{
  "n_experts": 64,
  "hidden_act": "squared_relu",
  "router_score": "softmax",
  "balance_loss": 0.00438,
  "router_z_loss": 0.0001,
  "init_std_router": 0.025,
  "vocab_size": 13108,
  "max_seq_len": 2048,
  "dataset": "wikipedia_en"
}
Below are experts of layer 4 (counted from 0) of a mixture-of-experts language model. Rows are named router (the router's row for the expert) and show model dimensions 0-159. Each number is 500 + 25 x the weight over its row's rms, rounded and kept within 0 to 999. Numbers have three digits each.
After each expert's rows: a language model's description of what the expert responds to. This comes from a sample of Wikipedia text that the model never trained on.

# expert 26
router:476476510498467456464485517513481517484480472536494461513555524526488527479458474533479479480504535519482531507481479506471476484510523477486466529508524491511500514512483486526494477505514466514532477515514470470537529471485481495519500517513471468476538495509522480533488499494523522452526503512527530501469494468461474492514508534468494501481533473423524470512485523459480481549472454514482497529532480473476476498508491533509477457522478521479443490535488528511488509531531541
It responds to: East Asian and name starts. CJK byte pieces and romanized Chinese or Japanese syllables, plus first names or name starts in lists, such as Jerry, Perry, Sa-.

# expert 28
router:476480511500467456464487516511482517486482472535499461510554523525492521481457472531482477480499536520478532505481479501474475477510522476485463529511524491513503515512483486527498480504516466512536476515513472470537532472484484495519501515512472469475536495507523482539491495495526524453526502509522530498474496468459472495514506532468494505483533475422522468512487523458484483550472451511482490528534480474476477500508488534511476456520478522480443489540486529512490508531532540
It responds to: Word-initial fragments. Opening pieces of words and names split into subwords, such as aud(its), psych, prot, impro, Mun(ition), often after "the" or "and".

# expert 23
router:491480513521498504481466520521481511494462470517496477497504508493510489519508494503476527489490509543508508559491482515470486496544515489459498512485567495504471537492479502506536483570519479509517490527491491485497510459495459523526452566536462498481503463497501493487496493492513530484508455492504561474507485453468471471542526513500504502472535492480519483557475491474498510510469497498468487533497507477443490500525482518491481496522487508500472519521444528503421520527518516
It responds to: Middle pieces after t. Word pieces like ent, ast, istic inside words (t-ent-atively, t-ast-es, P-ent-ecost), plus adjectives like different, present, common.

# expert 19
router:462480502503491508486477515509448510478488482533471506513501549522501495487487507507506499503507557533504513525497493520474474496510521444454471527486528513513538571546489497525484504503506500518494467518509474528528486490453475486532485512547484494526522461519543483485487500469516537482519496509530490524501476491481492460512552514477498475468529445492531468495451540500479473522451520559495485502521503518499481445495471505495484498494459495496520494505471512535501538527549488
It responds to: Final -a syllables. Word-final vowel pieces ending in -a in Latin, Indian and other foreign names, such as caus-a, Madhy-a, -ana, -ica, -ella, plus the article a.

# expert 13
router:483451502500494489480481499490489519488496467520507467507515526526507486475476473534455480455487519500481556515442478531447486499517506471500463518512510477516516518524497483527483453490515468520519452523521488498540517495476479499490488511509464472471506494545526472488495535487507517448497495517520499497483504494463455499502505501496519496481503481457529464510448542450521499553486488520482516531544466497476473493487508490499472435501492517494440500523510550490490523524516546
It responds to: Christian and given names. Common English given names and Christian words, such as Christ, Paul, Thomas, Church, Saint, often in person names or church names.

# expert 39
router:474477518520474450459487531500487516497483483527511445521547529516481533498476462504493495486499542511493523490471479486474480492513515489488469520500526477506527515520484478537489473521512487480515480515520459504540547468482470472532498498502481461519493483501521464530515518490534517444518505515498549496485495479499469490506518527482502506486530491478518474518451539444482490544476432514504501551524487463483480499526480520489486442523474520490443494507505509482480502525539543
It responds to: LaTeX math markup. Dollar signs, underscores, braces and backslashes in LaTeX formulas, plus US$ amounts and some plain prose words.

# expert 31
router:452498498520471502480469522528470503489448480525463485493514512529489496508490468542476492485508509525512524538487453520492483482528508463501485520480529474498488518516470503544510475516515509532512492527486477505512525488491482496519476548529465482480509493512552445489501511490518514465534478534505512513475473481499491493486562514460473494471530445498517465506477548494467476552478494520501483527514488476473457490522447531526475471522455533460482493511485520523472542520511531
It responds to: Commas after openers. Commas closing an introductory phrase or date, such as a year later, and in 1973, plus clause words like where, when, Although, This.

# expert 59
router:484486533503483518477508511533439528494479471534499498518539520531449518449507483545511491466502538512498518530467503537484496509509494475485492527463522479518517530477482516525482479539497502504487502557466466493553513465443478516517474537498477480468496461536512497522499539487551530488516474517519501530505495499492487489505524537523466470478524484499524462531469531485513472502484523536489514516517522473478484493514486521549476441486472503487481509513483501493482548520521541
It responds to: Letter c pieces. The single letter c or C inside names and words, as in Al-c-ácer, O-c-asio, an-c-illary, calc-ulation; also the space before a year after a month.

# expert 29
router:454451510538486462468495528506509544498484481513526493504506540555475493511483472548482494513521510501537500497490467531494461508513532483493470515482525476516526511538504490516527464502513435462491485533522475491545536453483486489491483510496461459472505514515517480508473513476521524494539514565524498490490470469469494486493520523478497449502531471477521518502478522457511496503494521510477496522526487478493469483550468491474481483547472531482465473506475517502493502516510555
It responds to: Infobox and coordinate punctuation. Colons, dashes and numbers in infobox and geographic data, such as Time zone: UTC, degree-minute-second coordinates, sq mi, and list bullets.

# expert 53
router:478488505526470528475475512530466538490469478521517455518487523476501495464494478493486495452477538500494527545483491496468476494531514511505459536479535458529524509514480474523496488562518524477500517533473467530517507486490471458512465550499512482485485490521530481502496523475514509435541439496530517478484485508479455483486527517526482484454512506486531453496522537488490460521483502529485474508505519513498488485544473503512475492506483514452495452509510517492477555519500508
It responds to: Consonant cluster pieces. Middle pieces with f, ch or m clusters inside words, such as tra-ff-icking, tre-acher-y, Cr-ouch, conv-iction, Murh-af.

# expert 55
router:477477510494466457464487516510481516484481473538493461512556524522489527476454474530479475480503535520483531506481481502471477477511522476483465530511523492511507515513484493526490478504514467515529478514515470467539527471484483497518502515514473469475536495504523481541489494496522523453527503507527533500469496467461473494506508530467499505484531476420523468511486522457480482550471454513484494528532481473478478501506490535510478456522480524477443494534488527510489507530531539
It responds to: Name-initial capitals. Capitalized first pieces of foreign surnames and proper names after a given name, such as Tra-ver, Ru-ohai, Fu, E-vert, Ir, Gy, Ts.

# expert 20
router:453465503530495503508484504512481503486452477514488491507489490506492517476463469505509539464508504541513523499473432508462474512522482471494499540475491456504533534530490487538523493536515475551480508517499512503503487460503461479514464507540495491498508508496498459517504530472514519480510482531509511514496504469467490485529524504488522477452514521503528478557460519468528465529508515529497502507501509473481494498543454501510464447540479540472483488486481487526424550508521507
It responds to: Mid-word Latinate suffixes. Inner and final pieces of long Latinate words in expository prose, such as -ences, -ability, -oles, -urs, -usion.

# expert 4
router:482451518529496476483423523527464492497488495533455497537482524490501516496464492503494522496500503557483495507477477515481468486520510475467478512488556481517507547516477506525473507509513497528478494522475462503498493508467489507495452508533484489518503475506512480488505528438516504481549443521525543505503491450435460472500533499491488490444528481477482449518507506469495486499468492498494491551529500476467474497525491488490462488499485547460480494509481510515470509509528501
It responds to: Word "one" and singles. The word one and its fragment after l (lone), plus single, another, no, two and small digits, e.g. "one of", "a lone wolf".

# expert 15
router:478509525521462507455496540516460489490476448528506469501484499510483492499498508500471509486499512495505496534485467479445478512514507479461505513505505499534477558524499535522498474538521442515509489519539486494510569484458476498483490519517444493455496482489512469512522511485512513493500465510519514517511523479502438450514509489485527444480535470521482449479498521492508486533459494521447513521538485510470490485501482524516464477499457492493500504511474535494511484526540545
It responds to: Nationality and place suffixes. Adjective endings and pieces of place names, such as -ian, -istani, Greek, Mesop-ot-amia, Hapo-el, plus numbers in table cells.

# expert 57
router:466506520514433492491484534496473516486472483532494487477530530509477517513499469538472481490519521513506504532489481531482452514516523483496480530489540484511489511522481503518492474503539461492507484530520479481540509459478480517497496515535467459469493476522533447496484497492522505474510530523517498493469486478505484486503557554469507478487550486464534479503459522473481472522471463529475508515539476459480434506513472497535485469527464504469468488500491528485492515542517537
It responds to: Commas in lists. Commas between place names, in citations, dates and thousands separators, such as Nashville, TN; 1,979; Pisa, Arti.

# expert 24
router:470469513534486483484473515524474543480485492530474472511532499503498512501492475506475528482511507536479544548482453504464456493526524490478464527487530476524517518497477504526490486508510488502485462525506483504525508468489452494510481515517481494484494468507540477517480524485519522452530522530513518480483467466482478478512540503453487477478513460489532486521469530462474446549454471518464509561526509499467484488513447492516479476527470503475461481509494507499480511539533525
It responds to: Sentence-final periods. Periods ending sentences, closing parentheses or quotes, and abbreviation or decimal dots, such as U.S., Ft., and 35.42.

# expert 61
router:496466511486463482480497535522445522485499498539494470504486502513519527518456446502470501504518550508493507535493454512454471504528513481487461517496493486513498518503493510538465500517520466515509476522499504473511515491436474455539479516525495513519505467503493473498498481518493511477530479544506531479494489483495485451499516506498511509454516453474502463503491509480498447514450494511461453535546491474499475507542439472536483479505471502458490517515521532528486508509531547
It responds to: -ay endings, South Asian names. The syllable ay and similar endings in South Asian and Filipino names and words, such as Laksh-ay, Vis-ay-as, l-ay-ered, way, day.

# expert 42
router:494476504495494512467496516520487514458469483513476463511491515530502508495488457496498515494522543504502511528488468531447479523535508464464462509484527473530529504503480480513478493557511484524471491540509487465531503473458465521526477547518495478483496491518515432525506487467517533465513447516516508499493485464509450477491515488518517460476513471526507503505471510487463482531477508520431479543532491470461467498547480524539474474514485509470519494497459533498486512524510513
It responds to: Verb inflection suffixes. Past and participle endings ed, ated, ized, ing, ted attached to verb stems, as in alarmed, ransomed, redshirted, weighed.

# expert 0
router:466500513525488523488461512524464503493456479536479490519483510484506519461455493507475477467508498539495519555507499527450494482502538463508471511491524469513507521492461480531532514533519461490510465533508500506543519470450498478517482517511470453500497477490496480526501506509516527475505473523506504518489482425463443506531515505443497507488527495512521452501491546485481528518446482518471508517535517463489481481519477513522482474533457488495507513491465531488488546511514493
It responds to: Word-piece "op"/"p" syllables. Mid-word pieces containing p, such as op, ep, ap, ip, rap, in words like unstoppable, microscopically, opera, clip.

# expert 10
router:480453543509455484469448514514459525458466483514490464466500486524498501472491464538501516481533512523501518524489476509485469473513524490506489527478514490513484500499464484530489458512520495504474495530477473517509514461487451496514501535553477487477515473513560445503485488487536512492537492517492512515522506483472504470481519536483496496494509497467514494522489504496484498515475477525465529534522493488459437480512469508531484491548465548490488516508468524526472506518572525
It responds to: Auxiliaries and adverbs. Auxiliary verbs and adverbs in narrative prose, often after a subject or was, such as had, also, been, only, already, recently.

# expert 27
router:505488539492470503505471533541486533491473479525499453482519498503499493488449476499460519445520563533523492505491494511464454469498503482504482525512521470518488515537473504524480471520521451500503482535506489504529534473477494503530484518542444484467508489510543443497490495507492538489518501535510526493499493475475477473518529497507480487457546480475517488523473507496470489506481440544503495519524497482452477484522484532505485480493469520466452513499449498494476510529488537
It responds to: Table row endings. Table row ends, separator lines in wiki tables, and place-name words such as York, World, States, Carolina.

# expert 63
router:472496525498470480483486512532458511446489482540489453478466500499476494480505516502479495470509509525494512532478489475502495495517508461487478517481498492501504507491474517524511510524517479496515508548521454533510505473461473502542501510537493484495498483499527477479510500518531501498522469507513516510518482498473473473490523481506489453450534512525543484499458523501490468486421526534463502527517525480475510525542492538545445485509460499462465487528453504464441521539508545
It responds to: Consonant-cluster word pieces. Inner word pieces with consonant clusters like pl, cl, rit, as in air-pl-ane, flood-pl-ain, snow-cl-ad.

# expert 11
router:489486473509484470481440510474486537459457478518491453466492487518467498461461513510507513481538509501514504524451468525470485549515497489468478517496523514507524544523493460539460504546512483503505501551484473509521502475480496468518471531497488488469506473504552487484491505516513500462494519519515522515519505503494484458479514526485505473464496491473500506541465485496486471515495497537498470571548510481472469474528489471512480504504488490469515500459507515488446550538530508
It responds to: Place and surname endings. Final pieces of European place names and surnames, often German, Dutch or Nordic, such as Kir-n, Nür-n-berg, Mac-don-ald, Middlet-own; also digits in table cells.

# expert 62
router:477476507493466454463486516511481516485482472537495459515555520523489527479456471532478476480505533519489534504480482500471477479511521475490465530507525490510501514506483492526493474504514467514531477514515470473538530472485482502519501516513472469481539499508521482535491498496524521450526503507521531500473497466459472495511507534467497503481533475425524470512487521461481483551472445512484487530531484473477478500508492541512476458519477521479443492536487527507489505531533540
It responds to: Word-initial stems. Opening pieces of longer words at the start of a word, such as vac, expl, requ, decl, Prop(osition), and also or and quote marks.

# expert 1
router:487492503502476508469466507491483512474500461541507474502467518519477499499507492528511509483512510505502516520517483482450487515493540475456454516501491503500516539506475496542487518515506457490500487541512484498551520483480465455496481522496481482500473443525504458509505483498521517472513490511518510529522509501511487457487509520485509429486522455492510465514484581469476482495485470503477482520563503491450485515515498515537456479508456482436524488471475533481465536513526513
It responds to: Germanic/Slavic name fragments. Consonant-heavy pieces inside German, Polish, Welsh and British names and compounds, such as Schwizge-b-el, Volks-w-agen, -shire, -owski, -bach.

# expert 37
router:477477509498469457462488517511480517484480472538494461508551523527491524478460473534479479479503534520483530507480480506471475477511521475484464531510524489510503515512483488527495476503516467517534477515514470472539530472485481501517501515512470469478539495507522481536489496496525522451527504507525534503473496468463475494514508533469493505482533474422522469513487523458480483551474452512482494528533482472475477501507487538511476457520479521479444488536488529509487507531532541
It responds to: Names' second words. Second words of company, title and ruler names, such as Somaliland Prot-ectorate, Dairy Limited, Dara Shah, plus and, was, Yes and % in tables.

# expert 25
router:470513491509462480494495523513494497471498486523529462464519509513475506442490484480476517497510482569530531530465472520500488470505496489477480510502506500498540565511481505517502499508509472536514440552511498526527518461478469490528483531484471482498502457507520480485509507484528540481505447524500513501516475472503448489499511532507473491491513493515518483500471499497488497512426491541461505538539492452494496451536455508520491465536477520486517525499515519501495558526515486
It responds to: Mid-word -in syllables. Middle-of-word syllables, mostly containing in, such as Tur-in, Pepper-min-t, Per-form-ing, -ov, -lin, plus the word use.